Experts of a small language model.
Training: a variant of Adam for the experts, 428M tokens, 6537 steps.
Below are experts of layer 6 (counted from 0) of a mixture-of-experts language model. Rows are named router (the router's row for the expert) and show model dimensions 0-255. Each number is 128 + 24 x the weight over its row's rms, rounded and kept within 0 to 255. Numbers have three digits each.
Before each expert's rows: a language model's description of what the expert responds to; "comes after" lists some tokens at least twice as common just before its tokens as in all text. This comes from a sample of Wikipedia text that the model never trained on. Tokens count by the router's weight.

# expert 62
What it handles: Digits in numbers. Digit pieces within long numbers, years, decimals, codes and table statistics, such as 200, 000, 4924, 26.1, 600028.
comes after: " ", "200", "201", "100", "202", "–"
router:129131107155148133162170152080072113078112163186074139117122128154141146152142114133115126121165109142145124146123149124094141170113152126151140129092117133116137163141094159097140149134158108182135151146106203101140127129145145154135077090154118151083165118126122109123149122114131173153134145127107109138142144143089107132150124103118165152147128150102153138139118142122198141137067094122125137073124095104148120115167124127135112094097138071158122151098158120141110130147125091118125119124118115140139125112150112096155147102173141154108146159128145140151127113120094166156162122125146144078163140116114152118160132139109103124131149150139114102124134129172088133125155111154100167106106109117115131135145146133135142117128117105102147078114097102125089151084147127

# expert 53
What it handles: Numbers in data. Multi-digit numbers in infobox and table data, such as elevations, areas, coordinates, climate values and engine power figures.
comes after: " ", ".", " (", "°", "′", " $"
router:137123156188148120133149115134150132112095131164104161151119133141098171121168135098076134108122132163109153114123153141123177171131169100146103151087076155149137156156142193133136125105114118158091147132147124127131086118152152130149116114145107138097163087146142129113145104122141141149129157150104126127088123134103127139123114159114130138152164173122102119100174144136177089116102132139132094104085097109157124137148102148155121171145088099107157125152121149115079105144152096111102134085148138116128133124124124136145096135120115145127114132125149117176115137104142111120080150121129137094164119135137142105170142148094139080153124146134106148120092065153100151114171115127147128138107121148142145141112116110120085134170091097117116135118121125108108175134195156

# expert 31
What it handles: Adjectives after determiners. Adjectives, ordinals and modifiers right after the, a or his, such as same, only, first, new, main, very, early.
comes after: " the", " a", " an", " The", " his", "The"
router:129162155164164170116126115118126107170095129089147065110146113091168138161094137140143127123111094107123125099119150150125112090123136130096093164128117114105144152159153110114127145104097117164134156127113125123099137127158139184116105116104127110105098118158147145127121169117097108157083143113125136176103164142137102158135126116130131113100155136110139110145111156116105125124130067124145115130104145148114142108150110102150112158085141117156141110139149163153170145125122143114153155156132098154150143112097149099144178128103133130124148144117144153124139106084174108131120128111135124121139178117164108119148099136176091110115131166123132115094125171057116121151099185126129104095147143138137115110110146109161159134184122113155112104113123075139136120126110204

# expert 0
What it handles: Table cell separators. Pipe separators and semicolons between numeric cells in sports, election and race result tables, e.g. after 76, 135, 2.
comes after: "0", "1", " —", "2", "3", "4"
router:099121139161150152114129114153077087092100100147110162093126168117124168152136085098113135151171110066158100137156155131104113098128140138141116146093128117143093104112138098125161135161154114110101144124101182140124157126152142110118123145157101121099100123161124108136100134130152114119123114118135095125096185096115103116102160132118119147180109135118116129106136128117180153146085122122137138109112128091148114120180145136092110106105148144111074131172162163108115127129101126090101128124133154127139114084147154102136140111136122100111136155139145164102116111107162144129136110108176147079152122101161149105166118115126141096122188126148144137173147129139124153120152104160105155124184098125141101154125108119143092124131104137066133110125136109136147169127139083

# expert 38
What it handles: Sports career lists. Punctuation and words in athlete career and award lists and sports tables, such as "-" bullets, ");" separators, All-American, Role:.
comes after: "–", " ", "201", "===", "\n", "202"
router:133165121161052116161107109083120136129119109120122152118124154094140136152130125136122126176103150147108053153155146125142165166132096096175104134128120117116141115117151138148169149120122130138157130093119113116115106136098146165100160113127110122141150124162135121163147127105135130135156124080112107105132128123099086152139149118155120065091130136115152108129139176084125131120129119110155161129135150154105115122105110119086171160111127133151152094126132132135128121105119130123153153153119144130088150187137133152142139088145163135122153123148159143105142101091130122067135155133135166146134131121097145085155118131122129154138157076131048137107160111149070135163147136162111132132112154124111142112144096092151161082155120132072143144142125105129118110116119093

# expert 63
What it handles: Given names in tables. First names or their opening pieces in sports rosters and results tables, after a pipe or country code, such as Patrik, David, Andrey.
comes after: " |", "|", ";", ":", "-", " |\n"
router:150111144118121118133126138179126160095125113170111140129170121136132096163133091137172145120152156131115113122163130174125105142103113135121131114172163104129108079144139144148116142132161130136136165136100130164141161174116105104103181094158092117133085128161116122136139131168137165143130131130100117135139172094112133122163151080126146104121094156104141121120142151108153121099127156116142140087143128107115133099115102128140158117136145132121129098073143112136121119137126148135120129120116137099135097115106145122132178134110135130111124104111144064117142140084113121120119161136143141177109191109136143141124145170101189107097155133120097128142155081233105140129145096127104157107124108076121167136117123108122135139129170136084119132136113098154169143152121096

# expert 15
What it handles: Scores and table numbers. Digits after a dash or hyphen in match scores and tennis sets, as in 6–2 and 0–4, plus pipes and numbers in tables.
comes after: "–", " ", "-", ".", ")", "1"
router:153101165154146069148142163136141085112101150123100178125098123120098143166167117125148105168109105090140130142146055104139134159115106117159117109144109137126158122120163119148135112120179116123138146131118112092144105142098127142133134118124096132144120103154110134109145124147157102131151117107120149107125106129129119099142143098148126114114085121092137121105113183132165127130111073135147124128155137153132102127117104156148148078068154065125171144158156121112127094123126105137122118156131141110147117138127128137130139109120111097125144134103129106109086114096117085123155153115136123112149098091164171117139111148118147104106085124152121167125130127151090185099103135171093138153125100096172131147129159090134114179131136121060115120121114144114114157125120059

# expert 8
What it handles: Letters after A/O/I. Single-letter or short word pieces right after a capital A, O or I at a word start, such as I-r-ond, U-r-fé, "I am".
comes after: " A", " O", "A", "O", " I", " U"
router:151157095101133101145120137134180148124153171206123128122117157101191123138104118115157142149144121177137101133122087115114115158087153110116114125117156135119132148141110162093111142144144101115118101132088156080115134085125142164126092142133128126144119166147139094161097137134118119116083101116143099173125157154148109087116144161112115093126109153143131110194094087119113133154131129148113140160126110100115109109186133094096103148117133136125140118122173135147123142133111136161104118136117097107122100113132144125146137157085142170080118158146112138167185155126111129136130123182168138114105104114118118165136129145131139125112129106122159112135145141135146127130192125142129128106137112159145101133068113173137090120148092143112112078138168148111118099131113107

# expert 29
What it handles: Mid-word consonant fragments. Short consonant or letter-cluster pieces inside words and names, often after G, B or St, as in g-n-uplot, G-b-enga, Rud-d.
comes after: " G", " g", " St", " B", "G", " b"
router:116111093125132135141138080124141124121129095133146127111095108150138129098155135138089143147108122173114189100104151113135167084118129123162103114151121110110105173158114143132108135118115178116109134126119097118149157090113096096156135121126137117139097119086115156090144120110166106103157102125116111107118106143136125091122141115120130100125151129146083138120131110146118105130113141133128117092134118181198165102082112150138149114105143126126131129104096152152114106112110135116118165144123115150124128143144147168122114133125113113142140150094115088116090136153143124115129156156092079163108150135087134117146136048133142096141108120144123138120089138133113144138156114109132148114092129164142077146160170174066140080074127133135161169113122129107175055121138105

# expert 21
What it handles: Sentence and section boundaries. Sentence-ending periods, paragraph breaks, == and === section heading markers, list hyphens, and pipes between table cells.
comes after: ".\n\n", "\n\n", " |\n\n", ".", ")", "\n"
router:130088134182142110126110144152130119101101128153110159107112140125115137163111114117154104105108156095139111132143134161133095174131118158132146118152140130111110116103170118104107109114124139116092158171142139161138142197159099093129171146125104148107109092111082149114132114203124133152139121103115095123128148145154123146117102152105098146138124132148175137116108130125132155128133086117103106129121099133116107121106146145114112095111171091132166158113106117160091154108105128090103095099126126115110112101147135119138123126080092129108133105134150159118115135156119088138084137123140164114149151120102112130164131096124111101134183124156128135144114104154058123157119099096105137155200139107109119140139130111130101131130117148050107142135069137155145133137105077

# expert 26
What it handles: Dashes and place names. En dashes in birth–death year spans, spaces before years, and place-name words or endings such as York, Street, Hall, -field, -ford.
comes after: " in", " New", ",", " of", " May", " March"
router:100131167100132149115111113102106122151125091114078147090119145165080131139145128131125148115149099127105140142109113118145088163121070124155130139109102107126126130109095134114080127154120095165145130107160162155128125137123122116160129095128084135093161138133124130069102072120141128145090147167135142149129107136096100086115091128121190140144111140145143097115139128109184144174144089134133177104125088136123108149148153137150130097125072118117090151112106103113116151155135111081114099142125148129143127102139124116080140118120126112105120151162145155134112172165128128112121095097143156111152160130112163130119131152108094141155153114136134115151155127127134106094141119154146137137110122141126072123149172169099111156098131154163118143155121132103136156185186158

# expert 7
What it handles: Month names. Month names in dates, usually after on, in or a table bar, as in On July 14, May 2019, 23 March.
comes after: " on", " in", " |", "In", " In", "On"
router:109146127124109079118108109139167103132155138121111132120148149150108142105136131113150146115102123059125113089125141103116130169111110126126121089092107105093135094125147113122099127110150099145132142155140109157142076142114106141140133118140129117112084114113085140089143127164107102109117101163159135076136128114131115135089139145143159067158123150103130178130101109115112179122189126131141101152131150151090099188122145196140129113177111139080142093152124138146108136132144133115124133149124150135142139142144111106131102148141124116124120108102061130139167150091139090105129101174135139118116165125121154103074133134128144112118136142102121142083096160148124091149165112164104155101098096142118130101142136135108138139137133116122130148191119109135177179151128132

# expert 10
What it handles: Filmography tables and lists. Table pipes, list dashes and headings starting rows in filmographies, discographies and episode lists, plus words like directed, titled, Best.
comes after: "\n", " |\n", ")\n", "\"", ".\n", ")"
router:096126125135135141109130173129140127120115122110124124091151137092134141139141138092107122154102144043099103132115120150165156116133129150108093123101123158137123095157114098122144164134134104104139140124158114120119129136141189146127153159126148150088127140179111089123127144142135107110153109101078137145139116121103136164130154085138125152151118105124099171121094073120123150150132130153147117122150115157150138103125164152132107105117158163146163154139086133134083128154080143147147128162142124138125102138137144124141187101145127143159157131110171168074140122161188127135147143156119158140138095160154096097100133115158102172094125141137131151129158146148102127111118137163116125144158111097146089157116079163155114087127113115096136119123084092171118175143126096

# expert 20
What it handles: Space before numbers. Bare space tokens before years, dates and numbers in table cells and prose, plus mid-word pieces like up, v, av (occ-up-ied, Akad-ém-ia).
comes after: " |", "|", ";", ":", " in", " October"
router:136109187146080099136123101087196156112134063129131110148109127150134143128113108155142105140121141129144150143116142129135089123124116146121149128181106127153136124116127181140131113131161139102108108083092111072115108126126144154111125107121171174145144088132141123096127113102129071122155194194114174114109126089113134106163098130099136157127100136116111110117148138129121147128137073129145136118157119106134145149129160162135170154103135161158142140065142139133132103126159147157126127108122156114115169126144119135128193102146152127125100121096122129118099151112168121077169114113136124115137106068108139139146144188118121129119113130142082163131111131144128134173127108123154129102093124136170122139097102139120158152138157143115128135129144149107148110119130131

# expert 35
What it handles: Place-name first words. First words of country and place names, such as South Korea, North Macedonia, New York, San, plus pieces of foreign names in sports tables.
comes after: " |", " the", " in", "|", ":", " of"
router:124142131168103160119142141141104157146142116122130141158133144093144081145146131119177144162130071125138134124147085111090130154137125139144129140088090118125083094154106124101157120109125102122140173124107145156163119115141108114116184133128099137112163129189098124121156110100144165102114116102116107116177111119128116092126110097109115090114134162112145138163093148110157116102100104071148140098136130129105168168075132125196141118097137160127130164067114111104139124126128089128118108158119156147125094150132140118125147138115108127095137150177148134142161160114108156115155157140094113169111171116136115171131126144112151134140125131116087134100111115117123137109141136121060128106135130101133174113102121167128123178110143154089154095137121133135155109162127103

# expert 19
What it handles: Table bars and of. Table cell bars in election and sports tables, plus of in As of dates, and temporal prepositions like during, after, before, since.
comes after: " ", " end", "As", " As", " Win", " |\n"
router:129145142119087143167112142121134136135161116164130112108126165045166132138142106107144119152120122048174129117147162123183131100106154111132116113109125108105115108112133079136122155165146128141137113134135129144109094143118139167161196190129102128187135092160124094090156148141130130128115129113140128158132136085137116138168134150094096113152166139115099128130128136095084184100104132129127100121144149113146099139125148112128113096122152125139107121134116163133133138127112148134129131149148158131122119142172120137122164130114171089160134106116154141062131117107127113083145117092141114098134096138127144130106136146154155125124119118145138139119110111159115139119149086139116114122181113114147139113121171097123114183140108104064121122102166082088143123118146142

# expert 9
What it handles: Table statistic cells. Cells in sports and election results tables: numbers, dashes, percentages and header words such as Time, Votes, Position, Q, FW.
comes after: " |", " ", ".", ";", "%", " ."
router:135142130180148105103118125182108109086074117138143147130162178099134129142135083142120167101122132129151152100166178149105128147186136151161117145121131140115119112152152155142198143129114143124081125120160149092160124169109094111166152084118111096094124116102110107107147125146123124117100074154165097111127168122157152126114140144140148128101128153128158123100124156110137104111128141116185115112118118134136124091119114146123139128151120109111133069113132123122121128114133138155128138110091143103138148141130129124150125123106084121088083160110121161116075120162125101155111117110144105165129139131120168108167117126113144100178152130094131105120098100152067156105138117153141132132131101085134144122126124072145088156138087102085149163145114110156136117137114135

# expert 54
What it handles: Score and year dashes. En dashes inside tennis set scores and year ranges, such as 6–3 and 1996–2000, plus spaces before years.
comes after: "6", " (", " ", " \"", "5", "3"
router:079125120149141138117093135076132121153142096151123143134175120127144138126139116132077107173110125139099136158160107083153147156156100149129107161099082151120123142117158196120123160110116124189144128117135072128126088132108108143115123144136105103108133157143085125143096128124121106116147132140151115155133133141128094116122142116142111121128159098123089143158136075147085121148123161125137098137144106132096108150111118107088104158113098169139104109130160135111129137130117117135110127156145123112152109140135147171153115111145127128190155092142176157119141103176111089128131126121093150104143107107138179107129139171127136116105118101129096121101141146185104141125156145097120100140140124116151149147147092178140113113139091185091118088148087120150119172159085125

# expert 58
What it handles: Spaces and diacritic bytes. Bare spaces before numbers in tables and scores, and byte pieces of accented letters in Vietnamese and other diacritic-heavy names, as in Việt, Quảng.
comes after: " |", "|", ":", ";", " March", "″N"
router:114134129141151134113092156115125115131128123184127133104104103139111141114164122115153131104119094162134142142137120130104157167131151102134142100154098156163088142112144169140116127104152084136133125117076176138096085114095116132136105154112132158142145116117134137102110112102164080126133126154143107122116093132115147125110131128122109159131107150131129116102127127128143107181125160208144115058125091136128159070128107166112148092132109085122143159048146127131093116140119080142139138092118127142108109139110153117162105131134120127145151175103134134132123147118144138140125168108149083123158115093141106112126098144131130115120129140080152149135114127153143163122182134110130117100103110101165129098065165161138173119140179088085124100130143151100128129143134137

# expert 14
What it handles: C-vowel syllables. Word pieces like ac, oc, ec, ap, mostly right after an initial C or P in names and words, such as C-ac-chioli, c-oc-aine.
comes after: " C", " P", " c", " S", "C", "P"
router:152107097134104123143096094129151146111118135170143144129088137122175133110144161127146114185068092157099140105132117111151109123094140120136093139143106094158118141119088167133100137107110115131104137135085119102152085094132116128124115135123088109104108104093112120130132114078116112092159121154144146118133181164135131133157143133109165134144135122133155127180139100142116119131099150120118165139126097116162111133103125153123120138127172121139114147103097113161144149120092117130113108119139129130154070158114117177198097158117153110159142103145119099133153117114146127121109136149107065138138116093106099140140131111147139121137120155115134119085118123167133138106168129136170156107120181171176129141102125158123106089086154190104125133120135139148121074146123079